Weights of a small mixture-of-experts language model, trained from scratch on English Wikipedia: width 256, 288 GeGLU neurons an expert.
Below are experts of layer 3 (counted from 0) of a mixture-of-experts language model. Rows are named router (the router's row for the expert), gate (a neuron's input weights, with its number), up (a neuron's input weights, with its number), down (a neuron's output weights, with its number) and show model dimensions 0-255. Each number is 50 + 15 x the weight over its row's rms, rounded and kept within 0 to 99.
Before each expert's rows: "gets" lists some tokens that make up at least twice as much of what it gets as of all text; "comes before" lists some tokens at least twice as common just after its tokens as in all text. This comes from a sample of Wikipedia text that the model never trained on. Tokens count by the router's weight.

# expert 9
gets: "|", " of", "\n", " to", "==", " the"
comes before: "\n", "-", " the", " The", " -", "les"
router:67 58 45 27 73 29 44 42 30 53 72 55 65 72 40 29 28 43 65 51 33 52 56 40 37 73 63 31 31 70 72 39 30 47 66 67 31 30 54 73 31 68 50 51 48 49 62 51 49 30 43 54 44 69 38 66 65 67 77 49 50 67 66 74 59 75 66 72 69 37 28 44 67 69 60 41 47 61 41 45 38 26 36 31 38 72 66 65 37 27 35 35 40 35 27 61 38 64 68 53 29 63 48 31 26 58 66 70 67 54 47 54 33 71 34 74 30 65 30 32 44 45 70 46 65 48 75 75 74 70 24 48 56 36 62 48 73 44 72 65 39 34 53 38 52 62 46 67 30 74 58 37 37 33 59 36 42 65 49 72 61 41 33 52 74 49 36 41 33 49 43 72 64 68 62 26 70 51 36 33 69 48 49 66 63 35 62 44 27 34 43 71 65 67 33 58 53 51 60 61 71 31 52 61 61 61 37 31 71 61 31 67 62 68 47 32 29 60 44 48 60 33 39 57 61 75 39 34 65 35 57 56 29 64 48 61 68 60 47 32 51 72 35 48 67 34 53 32 74 28 32 33 52 57 56 30
gate1:59 45 26 64 71 16 41 48 58 62 24 38 51 44 62 54 44 45 32 15 28 28 15 18 67 41 41 63 41 69 69 58 37 59 22 43 60 53 59 61 46 55 48 34 20 39 37 46 34 79 62 35 54 51 57 41 48 92 57 47 52 47 45 47 68 81 39 53 59 58 49 29 34 28 48 63 66 41 75 45 36 34 76 54 69 76 64 55 73 34 32 30 47 67 56 24 58 68 48 36 67 33 54 43 62 50 34 36 34 47 54 55 34 56 33 63 52 25 30 32 65 55 34 43 45 63 59 55 54 67 45 57 49 77 38 46 56 46 37 40 25 56 38 16 42 39 36 44 28 41 53 30 59 48 47 47 61 50 61 77 80 28 34 54 43 29 78 50 43 41 46 56 53 62 53 45 28 71 33 47 53 40 60 71 66 80 67 54 49 38 48 87 18 72 45 27 56 51 58 84 43 38 45 54 58 53 26 73 55 52 55 41 71 48 40 26 58 54 49 78 49 31 45 40 64 71 48 42 37 36 39 41 56 49 35 78 54 59 40 37 50 32 43 49 56 79 49 42 64 74 67 46 68 60 43 44
up1:59 41 43 43 53 40 50 78 57 50 58 85 60 37 57 59 50 71 68 54 33 60 70 40 35 43 32 76 50 26 58 62 46 48 38 68 51 52 34 50 29 53 60 42 22 62 27 55 38 44 42 56 34 27 38 66 67 64 42 31 64 33 32 22 27 44 39 57 50 75 53 37 51 60 33 28 42 75 76 69 45 53 58 45 46 78 32 41 26 48 68 67 87 52 47 59 69 15 63 53 45 80 22 63 44 30 42 47 44 42 67 54 85 36 57 54 66 71 50 34 50 52 33 50 40 38 47 75 39 54 46 32 73 59 61 27 47 39 54 32 59 50 43 51 43 71 54 45 53 43 42 43 58 10 44 50 49 01 53 52 26 47 56 52 49 44 27 40 40 30 78 31 53 73 63 52 78 32 57 41 56 50 54 65 27 43 52 78 41 34 42 20 56 48 34 76 41 53 45 69 61 62 65 63 25 37 33 53 50 52 26 63 30 62 51 23 49 68 72 49 43 60 49 37 24 60 62 67 65 30 57 52 68 52 48 39 51 75 66 62 77 47 57 65 58 58 70 47 54 37 41 76 45 59 59 71
down1:26 37 38 43 37 53 32 39 49 41 67 59 30 59 55 68 41 45 24 42 81 69 61 41 56 40 41 39 47 41 86 28 54 70 07 58 22 14 38 46 49 36 65 49 36 51 49 46 20 35 54 57 19 73 49 39 58 09 35 53 26 64 85 56 58 26 73 47 70 50 76 64 27 51 63 26 36 46 45 53 40 33 57 40 26 38 46 64 61 27 42 70 56 62 58 36 61 41 38 46 45 40 68 50 47 43 42 60 59 57 53 65 60 66 80 43 75 30 54 58 39 48 44 55 71 58 24 35 69 25 35 43 34 44 32 56 50 63 76 38 43 36 67 39 55 39 64 52 49 49 75 44 45 47 63 51 67 55 26 61 60 35 57 29 35 50 42 41 49 42 51 35 42 17 58 61 68 44 45 45 75 62 50 60 74 54 09 40 57 41 63 57 43 59 41 39 48 37 39 40 43 47 58 57 40 38 48 49 73 53 28 52 75 63 55 38 44 69 51 70 59 54 51 34 48 59 30 53 34 23 25 45 30 34 52 51 63 23 53 54 85 70 44 56 26 53 48 36 42 42 60 55 54 10 48 80
gate2:13 42 38 79 38 38 50 56 80 52 62 44 50 65 59 54 49 56 19 53 46 71 63 15 50 46 56 46 36 55 56 77 57 64 52 62 41 31 62 76 61 47 30 79 56 64 41 20 59 37 35 72 56 51 65 50 35 54 63 30 55 13 26 57 57 73 45 48 49 49 45 58 37 35 53 39 69 67 54 42 61 44 52 42 58 67 46 29 88 40 44 36 40 62 52 54 52 62 43 49 49 24 48 57 45 42 50 72 38 56 45 49 46 63 38 51 48 73 25 43 50 37 41 50 33 62 67 43 35 61 51 48 33 47 60 46 41 33 41 43 15 64 44 38 62 69 69 40 27 44 51 73 21 33 51 49 32 39 61 46 53 53 60 54 89 41 60 22 46 72 52 63 73 41 81 11 37 37 38 33 38 56 55 49 68 33 55 44 40 46 52 29 63 36 72 47 69 46 84 50 77 71 80 70 41 32 41 62 58 53 47 28 45 56 40 49 00 52 60 46 29 50 47 15 79 50 38 52 40 56 52 49 36 17 51 46 63 28 41 38 55 50 56 34 48 29 54 57 49 30 53 61 60 78 54 46
up2:77 76 26 37 41 59 63 29 32 62 58 74 72 55 49 62 47 72 52 70 32 43 49 55 58 78 62 22 51 39 36 43 62 57 30 34 42 52 47 56 84 49 42 51 50 28 42 73 29 58 25 42 83 36 79 56 74 40 42 44 16 61 56 66 53 77 55 44 36 48 37 71 51 57 66 23 44 42 50 44 66 44 65 48 44 67 35 74 25 52 89 29 27 60 37 24 31 40 60 56 41 29 52 30 44 40 50 52 59 53 33 64 51 47 63 62 41 60 26 37 69 63 40 41 67 66 66 52 56 50 50 53 65 65 45 49 55 33 53 49 54 54 50 50 49 50 69 50 62 29 81 55 37 54 56 68 58 46 58 40 69 77 53 76 58 48 48 51 39 65 86 67 43 43 48 47 51 65 39 55 43 55 65 32 69 54 55 33 33 07 55 36 47 63 52 43 55 59 76 65 66 72 44 77 43 49 44 66 65 53 42 34 08 52 73 82 62 52 69 38 40 42 48 75 61 70 56 50 45 44 81 31 43 54 51 47 62 42 86 17 47 46 69 57 49 18 61 57 61 44 58 62 64 58 61 62
down2:65 48 27 39 21 20 23 51 39 65 33 55 35 54 44 42 42 74 33 65 39 35 60 44 28 53 33 46 59 31 44 59 47 34 64 44 57 12 51 55 47 32 32 67 56 42 43 33 53 57 61 49 29 45 38 37 44 46 31 47 61 50 33 50 49 61 19 45 91 58 42 50 50 62 61 35 26 34 26 54 92 28 44 68 55 73 51 22 84 46 45 57 39 60 18 65 43 46 69 59 74 54 45 33 35 18 39 25 52 32 70 46 49 50 42 41 40 55 58 54 26 64 41 48 39 60 35 40 41 57 42 51 78 48 32 41 49 41 55 47 52 39 50 20 46 49 57 32 60 55 53 32 41 53 52 53 67 38 42 48 41 35 13 41 56 69 27 25 14 26 54 54 59 54 35 22 52 49 36 44 46 47 63 57 64 35 52 44 52 84 24 25 51 81 40 56 57 41 39 67 65 50 48 69 24 71 35 52 47 34 34 25 54 61 45 77 57 34 68 42 39 60 40 39 57 43 49 50 61 77 20 55 39 66 31 21 48 39 46 67 54 37 36 47 39 15 48 62 83 67 55 54 57 61 37 46

# expert 15
gets: ".", " |", ":", " that", " M", "ill"
comes before: "\n", " The", " ", " He", " It", " In"
router:67 58 44 25 73 27 44 43 31 54 72 56 64 72 40 30 28 44 66 51 34 51 57 38 36 72 62 32 32 69 72 39 30 46 67 67 30 30 53 72 31 69 49 49 47 49 62 52 51 30 42 55 46 68 38 66 64 69 78 49 50 67 66 75 60 74 66 71 68 38 28 43 67 70 60 41 48 60 40 46 38 27 37 30 37 72 66 64 37 28 34 34 41 34 27 62 39 65 68 52 29 63 48 32 26 58 66 69 68 54 44 54 34 73 33 74 29 65 30 33 43 42 70 46 65 48 75 74 75 70 23 48 55 36 61 47 74 45 72 64 38 34 53 38 53 61 47 67 29 74 59 38 37 35 59 37 41 66 51 71 60 40 34 52 73 49 35 39 32 49 41 72 64 69 63 26 69 51 36 33 67 48 50 65 63 35 63 44 27 36 43 71 65 68 34 58 52 49 60 61 70 32 51 61 60 63 37 30 73 61 31 67 60 68 48 33 28 60 46 50 60 32 40 58 60 74 39 33 65 36 57 58 28 63 47 60 68 59 46 32 49 71 35 48 66 33 54 31 75 28 32 33 52 57 55 29
gate1:38 36 55 71 65 27 60 59 46 63 50 46 35 35 51 80 56 43 81 29 46 26 38 68 68 63 82 36 34 52 71 22 31 55 19 47 52 58 44 54 01 34 45 68 68 66 43 44 44 55 55 20 52 53 60 56 67 47 70 59 68 45 47 47 51 66 98 66 47 50 36 33 78 61 48 72 63 61 28 34 41 54 34 38 35 62 73 79 40 49 35 52 62 77 33 52 87 58 79 55 46 63 76 57 50 46 50 48 62 43 78 46 57 74 62 77 46 32 32 56 51 45 51 69 54 25 47 49 61 60 58 42 54 42 42 54 39 33 50 53 66 53 45 53 58 65 43 46 42 31 73 44 58 60 14 43 50 39 70 48 19 54 45 64 49 13 54 42 55 32 53 30 75 53 68 48 49 46 53 51 38 58 36 70 31 59 38 22 67 43 56 55 67 43 46 85 47 43 50 56 39 47 52 62 49 43 64 62 58 59 43 31 31 40 39 45 60 68 67 57 20 25 30 75 54 57 89 34 57 49 64 48 37 55 57 52 56 66 41 44 63 53 52 37 59 57 55 34 53 43 62 65 58 16 52 24
up1:44 52 37 30 59 54 61 35 42 43 41 77 59 41 57 63 15 54 55 50 70 66 56 48 39 46 72 60 49 57 29 24 74 41 28 42 44 43 78 57 56 62 30 70 25 40 67 55 12 63 75 32 30 44 39 25 40 39 47 16 32 53 26 59 35 51 32 40 53 36 55 35 46 45 18 62 58 52 53 36 53 66 57 61 47 34 61 52 28 49 45 65 42 43 32 35 44 72 54 33 39 46 40 77 37 50 41 35 49 38 47 51 64 44 55 58 66 51 21 58 33 49 67 47 71 69 72 38 80 77 11 28 38 27 57 46 27 68 24 21 61 69 41 59 65 45 35 55 47 65 57 40 52 44 39 20 24 77 47 40 28 66 60 29 53 27 54 58 30 30 54 37 33 44 48 46 72 51 51 63 53 54 49 47 78 54 52 35 58 33 63 83 50 39 55 52 31 68 38 37 57 37 48 57 37 67 47 58 48 21 39 43 39 67 35 46 62 48 66 51 53 36 60 70 61 56 50 74 36 36 50 70 75 52 54 46 51 65 45 48 39 54 62 50 66 38 67 51 35 53 63 66 18 99 58 65
down1:65 64 74 42 67 44 33 69 61 04 59 80 55 77 35 59 71 53 71 43 32 35 41 81 75 66 43 79 52 71 48 70 48 71 36 45 42 43 23 36 46 61 63 47 47 38 51 38 35 44 32 43 56 46 47 50 44 60 43 11 39 34 35 54 63 39 85 48 31 56 24 28 49 38 71 68 70 34 54 43 82 67 57 43 84 88 36 41 59 49 31 65 67 53 53 49 51 46 42 55 43 60 42 40 52 20 44 52 32 51 52 30 52 53 40 71 39 65 62 45 26 55 50 67 58 47 50 54 62 67 40 64 47 29 54 52 49 68 38 32 33 32 64 77 79 32 66 33 36 66 42 77 48 46 88 51 16 55 43 24 43 65 53 39 57 54 51 74 66 63 43 60 28 57 50 56 56 62 42 56 41 78 54 43 55 71 43 54 43 56 38 39 50 46 38 44 39 38 75 17 50 35 51 54 50 43 36 53 27 55 60 60 41 69 61 82 32 83 44 60 60 43 36 60 67 34 35 64 30 54 48 76 47 55 57 41 44 42 32 63 42 61 63 75 42 60 72 39 61 65 59 31 64 49 41 56
gate2:62 61 66 37 43 41 39 23 49 49 62 53 47 48 55 46 52 55 46 40 49 58 78 66 66 79 51 62 51 61 71 79 58 39 21 70 48 57 62 79 47 59 50 47 72 71 71 31 40 49 31 64 57 73 66 36 57 60 54 56 59 34 45 63 44 47 42 53 54 61 58 85 39 57 88 53 36 43 00 42 34 37 33 27 48 40 43 73 36 41 40 39 67 38 48 36 39 31 47 22 42 57 62 55 66 66 53 39 88 60 37 57 18 45 23 45 66 65 55 53 20 54 63 40 93 53 49 31 49 58 50 61 22 58 42 51 32 99 70 64 41 39 68 52 46 33 17 52 52 70 59 66 53 54 39 53 51 67 29 52 56 62 45 81 61 39 60 25 62 69 76 66 61 39 41 72 52 46 46 55 54 76 72 40 54 28 44 58 37 47 53 65 44 70 44 57 36 55 52 45 68 42 49 62 21 70 49 23 61 47 77 45 62 63 39 47 35 46 68 44 37 44 42 52 53 52 53 61 42 36 30 42 63 57 57 51 40 45 55 83 73 41 69 67 46 38 57 65 64 33 66 27 50 37 39 64
up2:55 81 45 50 39 48 57 35 43 49 75 38 43 46 54 53 43 05 39 47 67 52 60 58 55 64 51 53 20 72 53 57 31 40 58 56 76 58 35 66 55 48 65 22 47 54 58 40 33 70 39 48 44 41 78 57 59 51 49 62 57 53 53 46 43 53 32 85 34 61 28 88 43 70 62 60 50 47 39 51 45 50 54 45 77 78 57 91 40 48 83 49 51 36 37 36 61 45 56 39 48 43 31 40 65 79 81 31 62 25 40 41 16 45 32 43 57 53 49 64 38 56 57 53 71 39 59 27 65 59 51 37 48 54 39 47 50 55 41 53 57 38 61 50 46 28 60 48 57 59 78 24 78 48 64 63 68 24 30 66 76 42 32 71 35 29 35 34 40 51 72 27 62 59 42 80 47 35 55 56 76 68 59 50 32 47 36 74 65 38 74 45 36 67 38 66 88 52 43 62 54 26 41 30 27 78 47 35 62 44 46 27 51 57 63 48 32 68 40 57 58 50 31 52 53 49 41 48 58 69 57 38 49 77 53 24 78 39 56 65 58 49 39 76 46 44 41 60 80 27 36 24 59 46 44 48
down2:51 35 56 47 74 47 65 17 44 49 53 56 47 20 46 65 55 45 56 36 39 31 74 50 59 98 63 67 25 44 51 61 77 34 44 60 35 52 63 55 58 43 36 56 39 46 43 62 81 61 38 59 32 69 42 66 39 60 50 47 35 82 41 55 83 31 55 71 36 47 00 54 38 45 47 56 51 60 46 40 56 70 40 49 61 49 51 44 35 66 60 51 68 71 60 65 64 50 69 63 63 47 56 05 62 80 24 30 33 69 53 56 44 67 38 53 41 46 75 28 29 44 57 45 39 72 38 29 57 77 37 62 40 27 48 54 40 57 55 52 69 49 65 53 45 54 61 42 46 54 41 40 33 69 44 45 53 78 26 50 42 40 61 60 40 76 46 45 68 32 52 46 34 60 59 51 57 43 55 68 46 50 56 32 77 53 42 47 55 33 62 46 36 32 44 44 57 45 40 57 37 30 39 33 27 38 63 50 00 36 43 38 47 57 57 67 72 41 62 47 47 33 52 77 42 63 62 30 52 62 64 38 73 30 54 58 48 52 33 46 63 34 23 70 37 58 40 37 23 61 74 54 69 44 53 37

# expert 6
gets: "\n", " in", "id", " by", " (", "%"
comes before: "|", "-", "==", " the", "===", "The"
router:67 58 45 27 74 28 45 41 29 53 73 54 65 72 41 29 28 44 66 51 34 51 54 39 36 72 62 34 34 69 73 39 28 43 65 68 31 30 53 73 32 69 51 48 48 50 62 52 50 29 42 55 46 68 37 67 63 68 78 48 49 66 64 75 60 74 67 71 68 38 27 43 67 69 60 42 49 61 42 46 39 26 34 31 38 73 65 64 37 27 34 33 42 38 27 60 39 63 67 51 29 63 50 31 25 59 67 71 68 54 45 51 33 72 33 74 30 66 30 32 44 45 69 47 64 49 76 73 74 71 23 47 55 37 61 47 73 45 70 64 40 34 54 38 50 61 47 67 29 73 58 37 39 34 58 37 42 66 51 71 60 40 32 52 75 48 34 39 32 52 42 73 64 68 62 25 70 50 36 33 69 50 50 65 64 36 62 44 27 38 43 71 65 67 35 61 54 50 60 59 71 30 51 61 62 61 37 31 72 60 30 67 61 69 47 32 29 60 46 49 58 32 40 58 60 75 39 34 66 35 59 56 30 64 47 60 68 59 46 32 50 70 35 49 67 34 52 33 76 28 31 32 53 56 55 28
gate5:56 92 38 42 74 47 29 36 40 29 48 45 49 56 56 57 43 50 43 52 30 27 54 61 48 64 75 64 70 69 64 37 66 98 42 79 43 35 60 57 42 41 33 45 55 21 54 41 71 56 58 34 58 80 10 65 76 35 42 77 54 59 40 37 52 50 47 60 54 48 49 44 55 70 37 38 05 37 42 51 40 32 57 65 81 66 34 67 35 45 77 22 53 53 58 17 73 36 43 44 27 42 55 48 55 24 25 44 50 32 77 79 63 45 65 68 38 29 41 48 48 39 48 48 42 30 55 27 61 69 43 58 42 27 44 32 63 67 83 46 61 53 68 34 35 59 21 69 67 33 46 66 34 42 49 28 39 66 63 50 27 40 50 51 63 58 44 42 58 54 51 40 28 59 56 60 56 50 46 50 50 41 78 21 28 44 57 57 51 54 33 54 45 51 44 40 42 41 45 50 50 29 71 30 41 29 78 64 45 38 22 57 28 72 33 31 37 56 59 47 58 40 37 59 64 63 45 60 12 52 53 39 55 59 47 24 44 57 41 45 44 40 59 51 49 44 60 45 46 58 19 50 60 64 57 66
up5:51 35 55 55 64 78 46 52 22 47 40 37 81 36 50 72 59 71 32 66 62 40 44 57 37 42 52 62 34 64 42 74 33 34 52 34 41 52 44 56 67 63 55 30 45 45 59 76 49 42 68 46 31 26 55 45 24 41 59 40 39 44 19 64 71 40 18 33 48 63 35 65 38 47 51 38 62 55 53 29 41 41 43 40 58 51 57 28 35 50 43 63 13 74 19 50 27 56 54 29 71 31 38 44 69 53 62 50 64 73 73 33 71 57 49 61 44 50 46 43 66 00 55 33 39 64 50 66 54 43 54 42 55 38 51 57 37 61 32 71 42 58 31 67 33 30 19 63 43 60 37 77 46 49 42 30 33 44 58 53 42 56 73 64 65 63 35 77 57 21 63 53 27 68 55 37 71 11 60 52 59 66 39 33 44 36 41 34 47 52 69 50 62 55 59 26 59 64 62 26 64 19 42 47 71 72 57 48 41 56 61 65 34 50 50 57 49 35 52 54 34 44 13 40 62 67 53 47 52 55 38 58 51 80 17 46 36 41 37 68 30 58 34 48 70 53 56 62 49 27 71 37 58 09 43 57
down5:48 50 91 33 46 47 65 36 52 61 55 42 61 57 36 52 50 33 47 35 34 57 84 40 44 72 70 43 64 55 54 31 67 45 53 53 64 74 64 46 57 43 71 68 71 52 54 63 44 18 79 60 55 23 22 28 42 76 47 72 33 45 55 39 64 46 63 47 64 58 07 49 29 69 39 36 55 49 59 48 53 59 72 27 56 43 44 73 38 28 50 41 48 65 45 24 48 42 50 53 55 51 45 55 32 59 40 56 30 48 76 45 67 79 39 46 88 82 69 26 47 40 34 51 23 26 26 44 46 73 42 67 23 63 47 62 61 60 50 58 48 57 53 45 49 37 43 55 36 72 81 44 64 43 30 45 44 29 45 57 36 40 59 32 30 65 55 47 49 62 64 39 23 72 50 36 68 45 47 59 62 60 44 37 36 82 64 58 44 36 60 68 60 64 43 36 27 32 43 64 59 32 59 59 61 33 73 41 22 49 47 62 46 28 64 44 08 56 70 25 59 44 56 62 64 76 58 43 85 58 58 25 47 43 53 55 39 72 48 23 53 67 47 47 46 70 41 65 40 69 34 55 50 37 36 43
gate6:48 84 80 96 48 31 50 59 50 70 63 61 81 60 29 34 42 72 34 55 61 80 23 54 46 45 67 38 59 32 56 44 48 35 65 46 50 61 37 52 59 80 38 36 51 41 25 39 43 58 44 69 35 71 44 36 48 59 42 53 40 42 83 50 71 56 47 46 50 36 38 44 32 54 55 59 32 59 60 54 68 66 45 38 66 37 45 57 68 53 54 37 71 42 63 46 34 45 21 73 48 14 58 62 62 28 54 50 44 57 62 35 54 37 61 57 44 59 43 58 76 68 54 51 23 43 66 49 54 72 62 40 45 60 58 56 63 77 56 32 47 32 50 67 70 48 10 42 59 48 46 53 43 38 66 50 35 99 80 62 50 58 53 69 58 37 56 39 76 69 62 28 54 44 47 57 68 54 42 27 62 65 54 48 61 83 57 19 18 45 67 41 39 51 35 53 45 47 59 41 55 42 82 27 60 56 46 09 45 63 51 55 51 43 52 56 58 46 48 41 70 74 51 74 57 49 66 74 20 55 55 72 43 44 41 58 55 66 65 42 72 67 61 52 65 63 48 62 26 57 36 64 42 48 25 51
up6:52 56 42 46 36 59 71 58 40 39 29 28 42 24 68 68 62 63 33 47 86 68 25 48 65 55 35 56 42 34 45 39 83 78 51 34 58 34 42 59 40 45 34 51 33 41 71 67 31 64 64 62 24 47 58 45 58 43 56 25 50 29 13 38 48 58 45 39 42 31 62 29 56 40 50 36 57 74 55 56 52 49 10 42 65 55 36 47 62 62 37 51 62 36 25 66 36 44 53 43 42 44 48 69 50 45 60 55 32 29 53 22 61 38 44 61 59 59 48 38 53 68 67 56 17 25 60 40 56 76 47 57 48 68 80 44 45 61 47 64 35 24 27 63 83 83 46 39 45 59 49 55 73 61 72 52 70 53 43 62 45 44 70 73 40 56 69 65 45 46 86 48 31 57 46 37 57 58 39 54 42 56 69 45 66 53 63 44 51 41 70 72 48 46 55 36 47 20 67 30 32 33 41 45 69 45 31 53 59 65 50 59 22 56 35 67 54 82 53 33 88 50 64 46 55 54 72 39 54 52 67 25 30 35 22 44 41 37 30 42 70 42 49 75 49 62 74 89 54 47 45 29 33 37 64 59
down6:22 37 28 41 52 54 43 53 59 44 62 39 50 45 60 58 59 61 87 63 50 45 66 30 42 77 32 46 22 28 57 51 35 46 66 44 55 46 45 53 51 45 39 49 31 29 48 39 62 64 47 33 43 68 59 49 49 54 65 48 52 50 36 45 57 80 60 52 39 44 06 35 58 54 39 59 52 63 64 33 66 45 69 38 36 42 47 53 71 53 52 74 51 20 61 45 61 62 87 42 47 48 52 31 33 31 42 41 37 65 26 60 54 76 57 46 29 41 37 56 24 37 66 71 58 55 38 53 65 67 62 37 47 25 38 29 60 35 55 38 58 80 65 31 36 33 58 47 57 63 16 48 40 56 34 42 48 55 58 26 46 22 43 53 27 50 53 70 68 51 69 19 60 71 46 44 50 18 70 54 41 01 33 41 38 25 60 50 64 61 67 65 84 38 34 72 59 43 60 68 59 38 67 47 84 90 50 42 42 62 50 49 46 49 47 55 73 30 40 61 35 72 42 51 57 57 47 40 83 84 87 42 52 28 49 56 69 52 50 37 48 63 33 36 48 40 70 59 46 52 58 58 67 54 52 84